config.yaml
n_experts: 80
d_shared_expert: 256
activation: "reglu"
normalize_top_k: true
routed_scale: 2.5
balance_loss: 0.000619
vocab_size: 17381
norm: "rmsnorm"
optimizer: "adamw"
lr: 0.000741
beta2: 0.99
batch_tokens: [65536, 131072, 262144]
Below are experts of layer 4 (counted from 0) of a mixture-of-experts language model. Rows are named router (the router's row for the expert) and show model dimensions 224-335. Each number is 128 + 24 x the weight over its row's rms, rounded and kept within 0 to 255. Numbers have three digits each.
After each expert's rows: a language model's description of what the expert responds to; "mostly gets" lists some tokens that are sent to it at least half of the time. This comes from a sample of Wikipedia text that the model never trained on.

# expert 20
router:086110152109129120158138138131115124103124140139153037136127120131135122119116126087101144119160130108130098113131101093137130125133145110114141085142142120147108091126104098140077090149137123120130154128119126104155146119128107117133141128144168121123117131116111150146139170101138127110145082117141147125138106114148081157115124120143
What it handles: Foreign name syllables
mostly gets: "aran", "iot", "uri", "bert", "agh", "agon"

# expert 6
router:093108096112170164116093144084104137100164165097158183135127120152123151109157103092179108117139141170125116133149135145166122125141116112136143136131134129113108093078126141146109159150105131124102104121120117086132168086139159141136091136166153137123104145108084139087088147100126120112087114115134129118129092148128131126154132150150
What it handles: Sentence-final periods
mostly gets: ").", ".", ".\"", "\".", "\"", ".)"

# expert 32
router:105130130151127105160148138133094127085108146120126141087125157151143132115101091089125121153168154156153151192119137091133119138134128113137145106090094190111105125118100127142109113134131090108126115128135133135097124106167178109178077157143138104153111170177114138124126122111133136123091120121128130129118115115131117095165098144109
What it handles: Conjunctions, articles, auxiliaries
mostly gets: " had", " has", " have", " and", " or", " took"

# expert 24
router:125131096119126143121098137086109125139162171122133118110081151110165088133142119126139129148166152162127156139139127116132132132102147098108118138131117111127131126087095115104110126189119112122083157117093132129092168125097169109116142130144157120160133117146141148113143037090130127111072122105171150124167121097135114124120133184087
What it handles: Time and sequence words
mostly gets: " years", " year", " would", " before", " After", " later"

# expert 47
router:140104145102130161057140135117100131057091162087152111147158146107125129120117107122151106111096123141129109114128153115146131130136151125141151197131096133131113139136085131138145153142121127156125137117124125114143132108174156158127127143159129094152118115130152152118120082107122114106095150115131138103106134084121097107155148210120
What it handles: Articles and quantifiers
mostly gets: " a", " first", " this", " became", " been", " most"

# expert 49
router:119119118126119104088116136112113121064104176105158092130151135137174160138128148114155111132152155140080127128122115120137116101184105128146133127099079108149135133076070143154109139115136098124101176107144120149116097108105182159138095154157153078129099113152106154118157126084133138162114119120117147120135114129128102105138114130144
What it handles: Verbs and adverbs after is
mostly gets: " located", " now", "″", " still", " even", "′"

# expert 18
router:077124101109141115134159162149099103108114135115153149161093098122118096138150145081137086127161112148127165101114129135150157097114127136116119113140090131146118120162089151130134110147114112155143113101096120122133090149119170137140130151156132120118100141130135138100083105104166146166117106142131124141125123102126083093117080220142
What it handles: Mid-word fragments, units
mostly gets: "%", " g", " million", " km", " south", " ft"

# expert 61
router:098163108101169127103103117117147101093128157113164131139139139143153140144143140087108115140132138136140140155142125145146153090106135124097144112111101122164099095103126116184096126158122107136096096079162146085120191175119112142084144116140141117143105111102081142121118138118119122142113141127147136124121116107102121118118138140137
What it handles: Single digits in numbers
mostly gets: "2", "4", "3"

# expert 40
router:105153136121138155138133139123154157097096199161169084132140180161141139119145153117147125135124141115131116137130144150127134107128145136135106172154143083155115121129072106105150108137139132140079068115144126101137138115165127123116142104099125129097133126116106123128143143109137166052095124111095151113101118124124141122140119164140
What it handles: Foreign and name prefixes
mostly gets: " Al", " de", " re", " Re", " Le", " La"

# expert 57
router:143140163143159080126129100092119156111122193170137131129147148139147119143158128100128128130114131109108148151143101136157149122123147137169149135100111114131136101126081106136104146125124134104130109108097118150074127119077135105173131130147155118069122120145108148100171130125139116114087082115137119143135133096120086116132092169113
What it handles: Table separators in stats
mostly gets: " —;", " |", " –;", " yards", "%;", " -;"

# expert 42
router:085140155121154133150127126143138139150144136134117110160101137158148116149120128125137110126154137125111151156137158120153138128095110123175156152134134088136133112116124136157141113121122127100075109142153147114169179103112117121157146155124132093109169144158152130150157110113133141107115092133122173100127119143130096171102134132081
What it handles: Infobox and heading structure
mostly gets: " politician", " Binomial", " footballer", " Phylum", " Born", "Species"

# expert 44
router:101095116114118082109109141134149139127152157100120141136104109111122152173108094088147107148145112141092128137112118152159087107109133141106112101110121154128151077091089121164145120122152133049080067144138117090100151136145148116141139138153167109126095135142136172139132092117115085117119079124103168117162095135135083094145112138111
What it handles: Latinate word endings
mostly gets: "ensis", "idae", "ico", "ker", "ca", "inus"

# expert 12
router:124128108147154117136124120112095200115165172112156148118122122156124130148123139107150083116142139153137180136148143116148103113119093146112142161115108169141124106102115110120118128102086080126120107174139124094079145127098149153148101109157111132134112110125089134116092111110135135088120119113137133133146097112133094108119062166144
What it handles: Space before numbers
mostly gets: " ", " (−", " ("

# expert 39
router:104164146152173094145114176125121133109138165130112136114161121147150141161179144100187159113102125132117151106105138149141136126125117111118149146078101097124117101101146061155108145129126107161139137162154166114132184138122111144136112131123177133112092138152109178090125134131136121159112120166156135128193108137118120112118123164150
What it handles: Markup and math symbols
mostly gets: " −", " %", " *", "\\", " \\", " Candidate"

# expert 3
router:125146161107132127126147125099155114102103150094147143110132139182149111102153088107101126165148144143112146146078134089160154126155102122138150123141142134132144149116141133143130126137116117149092104084133147109138122114112153138122104110168099106142141167105110157127151090135140149123119099114101112109150144102128128146124124191160
What it handles: Event verbs and auxiliaries
mostly gets: " public", " Police", " police", " government", " did", " reported"

# expert 37
router:113127080077127108141121161112134114112141169143180133128132143164155134134153166105164130125165118157089148177160115108134130119134146167120167128143144153118163138115087142114077154139115126182132111120107146103151155137122207127118089109173098129147110112137096155112161092151115149126091126127136132132122108112106093131158137108108
What it handles: Commas and list items
mostly gets: " including", "),", "',", ",", ".,", "aya"

# expert 19
router:104158166131117098094114176123141155081177179111153141161122109125159135126168149120140136138144143147145149159129111166110130089143146140118194100135118123170127101065105094132095135151148134139121128085123133116155129110134115120157139133174167108091133132116122120118133094098150127117123110121147149101143124146117096124144095162107
What it handles: Newlines and section headings
mostly gets: "\n", "==", " ==", " ====", " ==="

# expert 7
router:122137126117166123128120142121122102110092158094131160136130137137123156138166101101140168129148118169142150135133134185127124093157106125138124159094110123117141082124081118133080137103121113150130122164164135075078135140121136146150132146142147105137142112120099147101103143085145114115121141085147138108151113116118112096129130171131
What it handles: Quantifiers and function words
mostly gets: " two", " several", " three", " some", " many", " most"

# expert 29
router:118144127137139140128108114100132108069151151110126146176145147123138139126151142085125122147135161133166179159137161126191129097129133148124175143125104088103136102087115098123104142162146121153096129118148124131126154149138127128128123090135124132083127134166147145138145154111130137121124136099179114134125140116122102132146114166131
What it handles: Countries and year digits
mostly gets: " USA", " British", " American", " China", " States", " Japan"

# expert 2
router:129170131114128135101085192097144100095080182091162104112135109129133170108151110111124129138125130099159131155127126157145117147125104091114150130100082152117146091083136096152110166158137118137112123063140147105114136177129137105089149112128164123120117150140120146111094143135128144132145152142153148100119120133091139099141100204112
What it handles: Digits in numbers
mostly gets: "6", "5", "3"

# expert 36
router:104119132095158095127112113116127125068156145116141108140122126123140143147132125052127132115150133130154144174118168151126131115102113155151173143125083126099129099066100100108126157144152132150068139139156134119108119156128142116136089124128152133085096092151093166139130156098099164118134154125133122145133109138108109118157130148138
What it handles: Common proper names
mostly gets: " York", " John", " London", " James", " California", " Thomas"

# expert 16
router:149115103126144095137113130086112155080126142147159155103142139170113160153137147094127116131149158129108183104143138066145124142108085095132184119106066099140144113112078108146088122109128134113125114130147138151117136133125138118176104110155145129136117118139113165152128117111140111149098129097133137106154125143120078102100117155128
What it handles: Space before numbers
mostly gets: " ", " approximately", " resulting", " slightly", "estone", " £"

# expert 50
router:113142099119148100113099121144126113096099147113164119148123120132123126126181111082134143082131084140139177180107120153161136109174124124092145155141124152133128079092110126118110171145137122140115108112178134062091162135125149143117127131132171138132145135139127160112121123107157140108106157154113110144132100092104110115115106177137
What it handles: Later digits in numbers
mostly gets: "7", "5", "8", "6", "4"

# expert 31
router:126125148152136125119127134114099133129114132080150095128124155094127161122115143118176142101152132165079145128131146154154135098137123180130152145147121100155116102074118143111097110116114088103113121161140136147089138139138167107139111126152109099133145113112109118094138146124139142164138093082122140081134119133163084137134155130128
What it handles: Conjunctions and name syllables
mostly gets: "am", " but", " and", " however", "Am", "Al"

# expert 41
router:078078114104183189105142117113110110123104124112119104092085142161095146163102143144124112136110114138145121136165123153147107087157160153091135161124135135136145094138115153152133171151133140140085102096158137121135129149097120150064110101169129135130137118160134130147131140138177183135123083132106109128153119130121088125145146152100
What it handles: Infobox labels and separators
mostly gets: " County", " /", " Chevrolet", " Succeeded", " district", "jiang"

# expert 9
router:108126126141110113123156165111103165139124174099141123153124131136103107117144140092135118126130161147159167143118114115185083120151063142138150139139121144135151078132148141153129153134138098138123104103104136095104147158141123130138149131169132073113122079119092159101108100113102130147121142127138145104115163109139099086121128139088
What it handles: Articles and life events
mostly gets: " The", "The", " At", " married", " album", " the"

# expert 63
router:099144129102140090141111183076094179112095147102148138121113120122115160127182115075119103143113107135114142171117146150142128140150132104121126101133091093110149105104089100124130156138135138130143117091113107117115154171152175105157106152128116141130092108112102123140092124124104118131134175126183121143144128137128118124136089141157
What it handles: Dashes and list punctuation
mostly gets: " \"", " '", " -", "—", " ", "–"

# expert 11
router:131124089088123087132108138063124147076116156128129137122156118145151109155153156093163143095124092147189139141122174110168100126145093128131113145140089092125115079084110130134112159135094116150106127117138144104123157128113151100170080128156165104126098103117089171091136154103156118135159134116131099113133124113126098101093098179122
What it handles: Name endings, table cells
mostly gets: " ", " Robinson", " Yes", "    ", "icz", " Murphy"

# expert 55
router:133107119129123115130117174123116131133086163148115173133128105175122127140150120128166113089148141081146133089111141140122129085120110093126184148112165146122135089125128098138116141117124147119110121107139149123073155136137107146165103131107133136101096137127153118111141143138133114134148127097115111109109139124140095080111103170143
What it handles: Technical and product nouns
mostly gets: " sq", " Chevrolet", " engine", " design", " percussion", " text"

# expert 62
router:117135132116136093110100092088127122106141130114144088130128120100082104167106113113130096151140082139116135095131196101158152104120113116118184163129118119135165120123114101131098154128102143134124157089102113095076163112130174108099126156160142141137120092146099134155117086146155106100144123111093149107095145134128129123121137127073
What it handles: World War, degrees, census
mostly gets: " World", "°", "″", " War", " war", "′"

# expert 25
router:110111106153098134094109161134133164132068139147161108124138141164179148098134117124100102119158131105107144118145161119187097131099101126160133181137119135154155145114117136130158126083139118139108117116109187125116151106136099143132166134132124129129127108142143137136111103115112124117114133110142125075130085115113164148090139165135
What it handles: Word-initial Latinate fragments
mostly gets: " Sc", " Pr", " La", " sc", " Ph", " et"

# expert 28
router:142129146135147134143098120140123146186136160134095121128102122141122118146121140086100122127120148139146188099105084124177124113116105119142140149112132138133115144161099126121085170148141131097114151107106141082140148116098170145138144152162182112135149132151139141122107119148139137143118110136093142090091122125089114088145123160107
What it handles: Prepositions after nouns
mostly gets: " with", " of", " at", " during", " after", " under"

# expert 0
router:108129113133123104139129157114099157085127128115141131108135109191139140148154154099126067103113073117086131150150132120143107107163100185133133132108134133162147121107099082136117141121127107128132124106153126101118188147153180115116120122197107107167116113130097154113140114102135135119104128147151133122134132116128109139108106137088
What it handles: Commas and opening parentheses
mostly gets: " (", "born", " born", " Although", ".,", " str"

# expert 27
router:132140070142167110137124126099146142122139180147141113125124147120124132112142113119143111130114125188110163142135145116136121115139131123104114132142145115147143112086110127153141134152127108133128094108150151123114170150129154108155135147164180126108148155099105151106159112086144156118115117112090169120117175123130098112104131146128
What it handles: Word-initial capitals and digits
mostly gets: " C", " K", " S", " M", " L", " D"

# expert 4
router:091138140106141105121118142109103104121130156111179141110089140148146145131150139117147133104174096161155167180129128123172137113168138130100145112134154111128136100078140091093146123115103088143080101139132130082078137119143163119131108132141132145132127143097126133123132093129148120112140137137131130150171116116128103114193083148155
What it handles: Table row-start pipes
mostly gets: "|", " established", " appointed", " also", " public", " elected"

# expert 45
router:098128146092172163130129110118101160107128114105154116095127112163103109147145105144149109124122116138173165131182147098128131090101117126133146134126098127123131098089113101137130167172099104141113134085111116107129134132095141113117118124145158117131096116070119119109087083091149129106121111117108167110147137139115116110134083176106
What it handles: Pronouns and referents
mostly gets: " It", " it", " $", " there", " them", " him"

# expert 21
router:111133103169157132127136117077114119118166131121111179121102115108125126133141106126112142120125144148138141157114118133130159134137134136125139075115152115119109138093082123129094141171113132128144142133091140132121158130160162157149158122192195141143144143128087147121135147155110180168141085147131116106117154114143098091119146148127
What it handles: Mid-word letter fragments
mostly gets: "P", "th", " h", " b", "B", "W"

# expert 56
router:131131124106159149113093147134099135094087144080158126124114129115126123132170138116140142129120112161141206136129095156169126111138127127121141144124095110118161074092131113151097175143108141114153114090171172092125175128140150124140147115131129107124101131152110133074144115108127095111093164147121148096109077101130118110117081140146
What it handles: High digits in numbers
mostly gets: "7", "6", "8", "9"

# expert 15
router:162130143136161151148120141115141140114135155105152127154126109138142142136176093071134116131147151119162175177127117139106119109109152135143149149133108098106144088078074162139097141129116142132106141120114114102074131105121167105154108137132143117095133125141124150097116128107134113105118074100141136133117130139094066110143122165119
What it handles: Table cell separators
mostly gets: " |", ".;", "]}", ";", " —;", "core"

# expert 59
router:141153138121140114165142152103117143100107140096143125136123135176166143166148128159139137143103130131120132126150133140127118101133114123156167147086106108098134080090095134133103145134147077104114132087137135092140176165179152100154092136129149114123115138148136142120107099155144129130157137141140112137158099131111117068139125138100
What it handles: Music and film nouns
mostly gets: " song", " music", " Music", " film", " band", " rock"

# expert 38
router:129142123119139108124089149114129142075106183134129136116128101163158124148131145082156130102128099159154123124129125138176082072162096140138133139140117083155134087079102109112130142129122125171117131105139131114105160136131117093168095127127177088102119115118089180096121154141141114137152132117126118077108156131114118109100117169141
What it handles: Rare-word openings
mostly gets: " Zel", "   ", " Folk", " Samp", " Ful", " Ent"

# expert 51
router:098135156115154130087113146099150150063117137105176125171110089150159147137216134117153139143104138132149128157132118140132126068131127143105153112173122142140152128106106111092129153145130115102094128094099110083127137115130125117144122149101137121097092107151113115108124116127140112091118139143145140090148087125130114125141131168149
What it handles: Line breaks and quotes
mostly gets: "\n", " \"", " '", " (\"", " “", ".\""

# expert 53
router:090084128137115101111160124116150116104145134112148092111111160130128156164163127116162108127149112144147120163120102165158160093142106115139113129169124099127159125113027155150112084111156126125129111149153116098115141163106174141148165120142142109108140142159133141117150118104107119107088060122136123139142072133142076142133114172123
What it handles: Table pipes and semicolons
mostly gets: ";", ");", " —;", " la", ".;", "%;"

# expert 26
router:093119116102167122140142162080138144102086170075153117117123145163141145149149103114149107103160120125169099142135116122143159105111137143165143188124123099109126107089100092148127125139141096135111118162118118088100146130113137124117091133137139126118118082101106158135128118124095160092119115145110146126112137169107148129157074171129
What it handles: Names and titles
mostly gets: " King", " Robert", " William", " David", " father", " Richard"

# expert 34
router:152125125140165098115124139101123126070077198096107103098111171149122122096131119118131092119110133171126125147129136130141157089114107142128148213103133099131115093098114115092131129094133102141115111130112135110129143116149149087105099126104155126119121126113104140115154140115130154091111098121132143071138142166128132142097123145157
What it handles: Name-start pieces
mostly gets: " Win", " Jan", " Sam", " Bo", " Hu", " Ar"

# expert 8
router:132125089125148089123093151092135155122158138111174158113116134125106130114118081095149123110122129147106123144120167107152111081129122113148172148101135132151107086074115123156136112143129085122092130144135132085114153127164142112141131149134134129158082139076109138115087118109094139146073118134137147093141091134157116128140118190145
What it handles: Periods, and, first names
mostly gets: ".", " .", " Robert", " and", " David", " Richard"

# expert 10
router:130128122135166115113086141129110107104144159098135106086126119102120132131142122096117100150120197135137127192095162115135126123188078141115173155134090164117141128126115130125104141103139117108092090091136138121114127139119124145195160131161139085148126099134119149121147097155146103132143138091142133105170139111117100109155133139128
What it handles: Determiners and possessives
mostly gets: " The", " the", " his", "The", " their", " her"

# expert 30
router:123107102147153121121121149107122135119103167106112124103108141139123139105170137124139122132172122120128161167135157131114131093134096162142147154134139146131118093125103134094108144132088097131104101098139141143162119116121172134150101169200126134135097146142137152135118117073094117095110161122143124119177120126105090129162100107113
What it handles: Name-final syllables
mostly gets: "ja", "ne", "ee", "igan", "ange", "ya"

# expert 13
router:110164182098136141124100140094107156066098153117174148124163120121153100126154103142118122145151138117113157162079172157135137129100091123110146168130143106121100126139117140143136113109101131141104142115134068123112139144118143113114146113140117119124114150130113156130155116082110099110138106149147138116151112144118120106146124132137
What it handles: Clause openers, speech verbs
mostly gets: " which", " when", " where", " but", " This", " that"

# expert 33
router:130142116137148128124104117098121143095081158161152102158069107155102161142136137115145121111107152098121171090138112117143101153147084128129135195115136102135118126088088094125130131154125108122126118137140105093139105126102133138124086137115164102147080120102137151090143117126146143123140117118122144134107099114119115108113110158099
What it handles: Infobox field labels
mostly gets: " Air", " Un", " sub", " Genus", " Line", " Succeeded"

# expert 46
router:139146151148179158097116113105140137107151175105175145093134130122131131156169111135146152129172118113133184099152145094115132118140083128167111127107075122092090152105115104153124124107140153101141115110122118083114148136124133107140128110125122132141116139127113159115112105125148122108115128109151129143122120041103120111121142186116
What it handles: Modals and infinitive to
mostly gets: " would", " can", " will", " could", " Tour", " do"

# expert 1
router:128148110145155125171114117096115124112173160091140138131117152151104153123167137129160101118165127149138161176112095143146108103121102115137141147139123106115149112111077107141125148116169139123126101116153119080105147116115140149168136148143116108179130122165090165117135117153130122115142160149132150124135106120120111133152140136114
What it handles: Determiners and nationality adjectives
mostly gets: " American", "The", " the", " The", " new", " British"

# expert 35
router:136130117105133094126133087094117131097144156139139091126143111120151084133127121106121083173127106105164150105148130096191157121106096108128157161108101127100173106126085137150115125096165138155125135112121141123129127144107131096209110127123125110116111148145158148123084141122148128133140140123138097112175121106097134144106172149114
What it handles: Dates, dashes, coordinate bytes
mostly gets: " May", " host", " November", " ended", " February", " Jan"

# expert 14
router:143131155103167116173154172102088136107131187101133137144140175114114090175188150129177140112130118175143150097136118126123119122124152116149177142127141139139111107091095097172118188128108084154126095131184113089124108129113153148129117115149150127122098148094106177120102150129114128160119132108129135124122126131157112051132131182149
What it handles: Common nouns, odd pieces
mostly gets: " region", " east", " range", " tracks", " episodes", " west"

# expert 17
router:118149092120115127140093179117144130110102161129125137124092118145124154109148110097103128130130135137134105173134118111121111159104150113168131174112108124133151087118138096111121155118135146159107072085134154117077121112135102143156114182161129132106108126100097176112117083110118132145155109142103145090151178138135100094126078105127
What it handles: Articles, participles, verb suffixes
mostly gets: " an", " An", " named", " built", " established", " large"

# expert 52
router:093130095092138110088102141079107156077104150091116143109152132113120135135127137138086125125133154120179159157154134158125143113151112138105137131097098143108105116122112122089142152132126111109125114090112142150147168168112145116134112165133145142147161102112113130124105118134138148139121127101141137110136137141095120120131145173125
What it handles: Personal pronouns
mostly gets: " he", " his", " her", " she", " He", " their"

# expert 43
router:109112094114117082118095140096143103109120179075169163102075122136124124132137141149143119103163121149158152121132116139135140153103120147133117116136138144105147121085100143141153133110159114121108102091114122093130136106161157143104130113169115092143114110130074125149123126103091123125132111123170155117115085126148081122129134131128
What it handles: Spaces in tables, inner fragments
mostly gets: " ", " www", " From", "seud"

# expert 58
router:130119192131134103116114133155128150143114156132149128137094140142159129153125128154142101130145139130104119103106130089152099111125112138149161149089132152124128081112102135141143148131144130130123134115121112106091134125125121097154120091152154117123132150108117130109129113128182140132150104141100150123151146067142090097129109139141
What it handles: Media release metadata
mostly gets: " Nominated", " Released", " Label", " Film", " BBC", " Entertainment"